config = dict(
    n_layer=11,
    d_model=160,
    n_experts=16,
    experts_per_token=1,
    d_expert=384,
    d_shared_expert=0,
    activation='squared_relu',
    moe_layers=[1, 2, 3, 4, 5, 6, 7, 8, 9, 10],
    router_score='softmax',
    normalize_top_k=False,
    routed_scale=4.0,
    balance_loss=0.000143,
    balance_bias=True,
    init_std_router=0.0228,
    lr_router=0.000377,
    vocab_size=8192,
    norm='rmsnorm',
    norm_eps=1e-05,
    tie_embeddings=False,
    optimizer='soap_variant',
    lr=0.00541,
    beta1=0.95,
    beta2=0.98,
    batch_tokens=[65536, 131072, 262144],
    seq_len=512,
    train_tokens=590600000,
    steps=3998,
    dataset='wikipedia_en',
)
Below are experts of layer 8 (counted from 0) of a mixture-of-experts language model. Rows are named router (the router's row for the expert), up (a neuron's input weights, with its number), down (a neuron's output weights, with its number) and show model dimensions 0-159. Each number is 128 + 24 x the weight over its row's rms, rounded and kept within 0 to 255.
After each expert's rows: a language model's description of what the expert responds to; "comes before" lists some tokens at least twice as common just after its tokens as in all text. This comes from a sample of Wikipedia text that the model never trained on. Tokens count by the router's weight.

# expert 11
router [151 130 156  85 130 178  97 135 169 147  97 171 190 144 157  96 126 109 115 139 165  98 153 105 139 120 148 110 178 145 127 118 125 171 117 101 130 136  93 165 122 114 137  98 129 147 151 166 129 127 164  92 140 124 123 140 148 110 136  92 150 137  89 125 114 112 163  98 137 114 110 123 141 118 144 145 114 139 123 106 163 114 136 118 117 108  88 156 142 117 126 137 107 147  95 128 145 143 178 133  93 112 123 155 103 156  98 106 143 109 121 108 134 117 163 112 111 106 181  72 154  86 129 143 158 184 134 137 121 164  81 166 116 107 134  82 103 151 109 139 123 139 125 133 118 100 147 120 135 131 129 140 139 108 109 131 123 133 133  73]
up19 [ 95 124 174 122 147 126 119 128 127 110 106 130 122 108 151 123 178 145 117 105 135 113 162 124  78 123 170 121 130 108 115 113 138 117 121 179 154 110 160 156  68 138 162 131 179 125 150 143 148 105 170 128 114 136 133 120 105 100 135 170  66 132 111 118 133 126 101  94 134 110 123 114 135 132 126 151 129 188 189 159 172 136 104 145 163 123 113 106 127 110 109 137 108 132 148 117 120 113 141  89 124 167 102 132 142 168 141  86 127 110 146 105 128 134 126 157 133 140 123 117 135 115 143 129 144 119 135 139 122 188 121 168 133 108 155 131  96 137 118 153 107 107 113 109 157 128  87 150 132 100 113  96  92 104 129  80 186 156 123 121]
down19 [136 115  94 126 130 135 143 129  93 142 130 135 125 115 156 152 126 139 126 163 157 123 123 110 108  97 149 148 150 147  94 160 189  94 168 148 124 109 126 123 124 115 168 154 173 120 148 136 106 164 133 139 115 126 156 148 152  87 132 126 139 150 139 117 124 105  81 139 116 148 119 132 129 136 109 106 165 131 143 107 131 121 128 124 161 139 175 139 101 152 116 110 158 125 118 179  93 179 150 112  60 103 169  96 144 126 105 116 126 139 115 129 155 166 138  99 149 127 134 134 102 131  79 142 136 169 109 132 141 148 153 131 101 136 116  90 124 135 119  83 161 140 183 130  94 135 142 112 102 163 130 156  64  72 104 117 133 111 139 138]
It responds to: Verbs and adverbs
comes before: " a", " the", " been", " to", " an", " not"

# expert 0
router [108 117 124 122 163 159 138 126 106 139  89 105 132 164 149 142 130 154 103  78  99 105 119 123 116 135 101 103 116 137 106 146 145 156 169 179 127 144 125 114 146 173 134 121 145 146 142 135 129 139 140 131 106 130 121  86 113 132  96 128 123 118  90 118 159 103 190  90 144  92 114 123 127 119 146 115 105 132 127 138 158 134  87 167 131  95 121 141 138 121 158  96 156 133 119 117 148 125 148 140 152 166 140 185 118 171 123  88 120 143 135  91 122 119 144 107 124 117 121  98 164 204 146 112 107 149 134 131 160 106 136 147 117 128 179 165 178 175 160 121 115 110 125 117 193 119 111 108 101 102 108  96 122 141 133 121 138 136  96 119]
up6 [164 113 106 140 177 181 112 128 151 124 105  94 109 168 124 141 141 148 151  71 145 135 114 137 119 115 182  92 125 149 129 150 136  99  94 116  80  99 124 116 145 151  89 112 139 174 136 163 154  69 129 109 143 132 112 139  96 159 112 113 110 124  97 105 134 117 115 155 154 126 107 113 148 127 133 131 120 136  98 134  81 108  99 164 123 133 135 130 142  87 137 134  86 122 101 157 130 165 131 123 187 106 144 138 137 116 127 128 155 128 121 101 143  98 125 121 154 164 146 147 117 139  98 131 142 162 132 137 149 100 116 124  97 139 130 110 152 101 169 163 122 101 136 177 163 104 156 132 142 106 117 116 181 151 108  99 105 101 139 156]
down6 [167 144 120 112 127 139 147 158 129 128 165 112 110 115  61 118 115 108 134 134 116 144 132 143 123 106  94 186  84 124 118 109 137 106 154 131 160 135 120 140 143 139 151 125 168  72 103 162 175 175 121 120  73 146 156  78 139 144 101 157 117 137 127 142 123 116 161 128 112 167 148 153  99 144 166 113 119 120 131 135 128 139  93 125 147 143 148 152 103  96 114 130 121  91 157 140 161 135 101 106  88 154 130 166  99  73 156 137 119 138 144 104 139  82 119  89 124 130 147 122 138 160 123 143 158  94 101 131 128 118 107 128  92 128 113 170 101 116 119 124 139  99  82 118  97 144 146 130 130 125 137  93 130 151  74 128 117 135 153 127]
It responds to: Taxonomic name endings
comes before: " (", "\n", ",", ")", " is", "\n\n"

# expert 7
router [187 153 114 137 143 106 104 108 123 133  82 136 120  89 111 136 167 158 102 152 109 146 104 148 109  84 103 176 125 113  87 133 130 113 120 110 135 144  92 126 157 116 124 151 125 121  99 120 118 113  85 108 147 125 101 108 136 100 157 129 165 139 129 138 123 109 150 136 104 140 120 134 166 138 129 167 115 132 113  62 156  78 106 144 107 112 113  86 127 156 193 138 145 134 116 108  70  93 131 113 137 165 105 135 117 132 152 125 154 120  99 143 130  96 120 168  93 139 113 144 111 187 131 124 132 161 118 129 118 102 112 129 139 129 149  83 170  89 129  95 143 167 116 146 142 101  96 122 113 159 136 141 128  85 137 132 147 132 150 133]
up15 [128 127 108  81 170 118 160  93 139 129 145 155 101 114  70 126 139 175 153 122 147 109  94 103 135 155 124  98  91 138 107 120 127 183 163 125  94 137 125 129 159 154 127 126 139  81 144 130 131 140 132 134  99 144  91 175 164  86 151 122 157 124 116 110 135 129 113 129 107 124 121 105 149 139 147 135 122 139 157 118 148 138 123 213  90 106 126 139 125 118 122  75 117 112 144 115 178 148  87 119 158 158 125 160 136 107 134 181 128 109  95 103 143 156 144 106 127 134 128 103 103 158 115 112 131 115 109 113  88 139  74 121 114 107  98  93 147 116 133 139  93 123 120 129 102 159 100 142 110 147 146 114 157 114 144 125 136 128  89 118]
down15 [ 89 137 140 104 131 150 116 103  98 124 130 110 145 145 112 165 156 108 118  92  98 141 177 181 112 108 144 115 145 113 159 108 118 134  88  79 159 102 132 175 147 132 139 143 104 120 104 155 161 117 126 143 129 125 158 160 132 158 149 160  81 101  98 119 147 125 133 122 118 141 139 106 129 106 176 151 132 111 108 174 143 145 111 130 108 142 108  86 133 133 132 180 140 142 102  88  64 140 155 124 160 111 108 149  95 140 165 116 122 124 145  71  95 101 155 141 111 114 131  82 144 151 119 146 105 107  96  96  87 121 126 151 140 117 135 151 146 153 123 123 121 101 133 133 152 191 131 138 125 124 132 158 155  99 110 103 121 131 127 117]
It responds to: Infobox field labels
comes before: ":", " |", " of", " by", "s", " ="

# expert 6
router [102 111 119 125 136 168 118 160 100 118 144  94 141 104 106 110 100  97 139 123  90 149  97 106 150  79 120 106 142 155 106  90 154 120 138 123 103 142 135 144 172 146 117 117  74 125  97 165 149 150 141 125  94 106 141 166 125 146 144 164  93 107  70 100 125 130 135 135 115 107 131 129 138 108 152 107 142  92 133 133 122  97  85 109 112 123 136 123 106 100 138 152 157 158 172 132  97 144 136 137 140 138 158  99 185 115 111  93 125 127 117 124 158 103 137 120 101 156 113 161 126 117 152 174 135  77 143 137 114  87 136 100 110 103 130 140 165 123 113 108 180 136  89 161 161 131 139 113 158 105 131 158 152 137 108 151 130 133 176 145]
up16 [138 124 147  81 108 151 102 133 112 104 140 134 151 125 119  97 124 114 143 116 111 110 145 142  75  97 151  76 126 136 132 175 120 134 137 128 105 109  87 117 151 103 102 121  84 145 132 159 140 105 117 104 135  98 130 135  75 127 145 116 164 154  99 101 156 156 132 137 174 128 134 140 166 138 130 142  79 123 115 121 157 111 118 164 132 128  90 143  93  89 134 102  93 127 169 114 166 159 127 105 118 110 144 150 168 132 160 141 128 109 124 106 150 129  69 121  89 120 127 107 139 128 128 177 131 117  93 146 125 156 116 103  87 112 177 139 145 106 160 132 151 145 134 163 142 135 101 100 103  90  93 151 142 131 157 148 154  81 119 124]
down16 [123 111  88 133 125 102 138 121  75 143 153 117 151  86 157 152 141 142 119  78 130 134 128 121 130 153 147 162 125 120 126 113 148 106 139 121 145 113 161 141 107 126 149 111 105 132 174 112  65 137 133 135 122 128 156 130 151  96 125 106 127  83 131 151 146 134  97 124 105 112 141  86 128 131 166 136 146 111  94 107 170 106  77  80 116 146 141  81 125 127 115  87 140 183  66 115 130 123 103  73 145 113 136 105 120 101 108 115 161 102 126 109 128 108 131  91 178 151 137 147 143 109 129 120 103 195 145 110 124 138 122 145 141 112 165 113 146 151 126 145 140 108 140  83 133 127 136  95 176 126 132 100 121 133 125 104 158 112 113 107]
It responds to: Digits in numeric data
comes before: " |", ".", "–", "%", ")", "0"

# expert 13
router [174 113  95 104 104 113 123 118 119  91 160 122 120  95 103 163 106 110 175  95 138 131 188 150  88 102 163 103 169 146 145 146 147 149 126  91 114 121 166 105 118 120 131 150 115 121 143 118 137 109 144 108 118 130 127 149 116 106 177 199 119 116  99 102 121 101 109 126 104  79 123 142 154 147 139 117 173 121  91 139 139 133 109 123 141 131 119 151 120 152 117  90 160 129 136  80 137 152 142 164 168 121 115  95 128 103 143 134 125 105 158 157 131 118 122 110 142  80 143 151 164 101  94 133 131  95 136 136 107  84 135 134 131 119 137 151 108 138 109 156 168 101 171 144 120 149 117 115 160  94  77 142 113 113 131 122 141 143 150 104]
up19 [148 114  78 129 190  97 130 122 129 120 134  88 140 112 102 162  87 155  97 166 145 140 173  89 115 142 128 125 107 133 115 131 124 145 158 119 142 142 184 148 161  94 112 139 132 120 159 151 122 119 151 164 129 115 157 125 108 137 185 134 127 146 161 110 121 151 107 154  86 150 111 174 104 123 129 125 148 123 124 135 139 140  69 138 126 108  60 113 136 155  99 121 148 118  97  88 119 131 122 126 153 105 113 117 144  87 143 111 134  78 138 137 138 132 147 125 158 145 134 132 167  95 144 134 120 155 160 129 144 104 148 111 123 159 150 119 132 171 109 108 172 126 129 146 159 118 143 137  99 137 144 124  88 146 118  95 122 189 143 109]
down19 [ 96 132 147 120  94 122 123 124 134 140 118  97 142 151 128 136 131 106 134  85 115 143 129 112 101 114 171 130 158 130 142 156 106 120 106 159 116 112  87 149 150 124 127 139  95 163 124  90  83 115 173 109 147 132 144 110 119 135 122 139 118 170 119  91 184 156 145  89 174 110 102 126  81 120 170 125 109  96 109 101 113 139 129 121 153 108 165 130 156 157 127 141 121 152 115 159 158 124 146 175 103 138 130 161 144 172  78 100 138 137 124 147  95 127 140 114 120  94 111 141 163 125 149 116 172 201 110 136 113 115  88  90  84 119 126 142 128 125 119 135 116 143 135 121 114  64 161 125 115 116 150 130 147 110  98 121 155 119 150 105]
It responds to: Dates and months
comes before: ",", " the", "–", " 18", " 2009", " 2018"

# expert 5
router [142 123 123 151 172 123 154 130 150 142 149 103 111 101 162 119 110 140 164 135 130 122 151 170 110 132 158 112 119  96 137 122 147 110 113 118 129 130 107 146 107 123  76 108 157 104 145 113 149 130 137 134 165 148 169  97 127 112 129 108 110 138 150 116 180 127  90 147 122 162 117 136 105 140 133 181 137 126 125 119 121 165 150 145  84 102 110 109 152  96 168 153 111 122 135  87 172  74  97 141 143 112 169 176 147 133 132 124 120 124  89 172 104 147 162 123  81 156 119 138 112 100 139 138 149  99 130 143 147 149 161 168 122 130 119  75  83 126 130 139 114  90 149 134 120 144 103 182 117 112 158  83 115 101 120 153 119 141 111 105]
up16 [ 87 130 103 142 136 131 122  87  99 160 140 128 135  91 149 140 132 137 162 157 175 140 159 124 148 104  72  92  71 130 158 109  63 108 161 145 126 138 177 129 100 148 156 123 122 101  81 111 109 132 109 121 160 167  96 140 115 154 124 115 116 151 134 117 107 151 123 161 152 125 142  93 160 141  72 152 117 136 167  72 126  98 111 163  90  95 124 121 122 101 134 119 125 127 142  98 110  84 124 147 101  88 147 109 135 131 116 119 124 138 107 127 112 112  95 154 147 169 160 152  96 162 152 127 158 130 113 163 126  81 144 167 124 130 128 151 128 129 119 145 107 130 152 107 137 136 128 149 120 138 134 129 153 133 114 111 111  96 112 120]
down16 [132 151 117 176 133 116 138 110 107 170 130  93 153 143 136 115 149 117  97 102 126 109 153 136 106 120 156 165 127 132 116 147  80 123 153  69  80 146 113 117 112 127 140 135 139  93 149 128 129 141 168 140 126 121 142 102 149 137 142 100 113  87 118 149 147 112 153 132 126 133 120 133  55 138 182 128 163 165 139 127 173  88 139 144 127 154 113 151 127 136 111 124 127 105 189 131 101 116 170 164 120 103 105 132  99 131 170 138 121 119 112 142 104 126 130 148 185  98  94 121  89 158 144  76 126 119  87  91 147 131 177 175 114  98 104 139 133 121 140 131 119 129 129 155 116 130 123 129 133 152 100  98 145 107 104 130 141 120 111  86]
It responds to: Prefixes and separators
comes before: "-", "=", "se", "c", "g", "ce"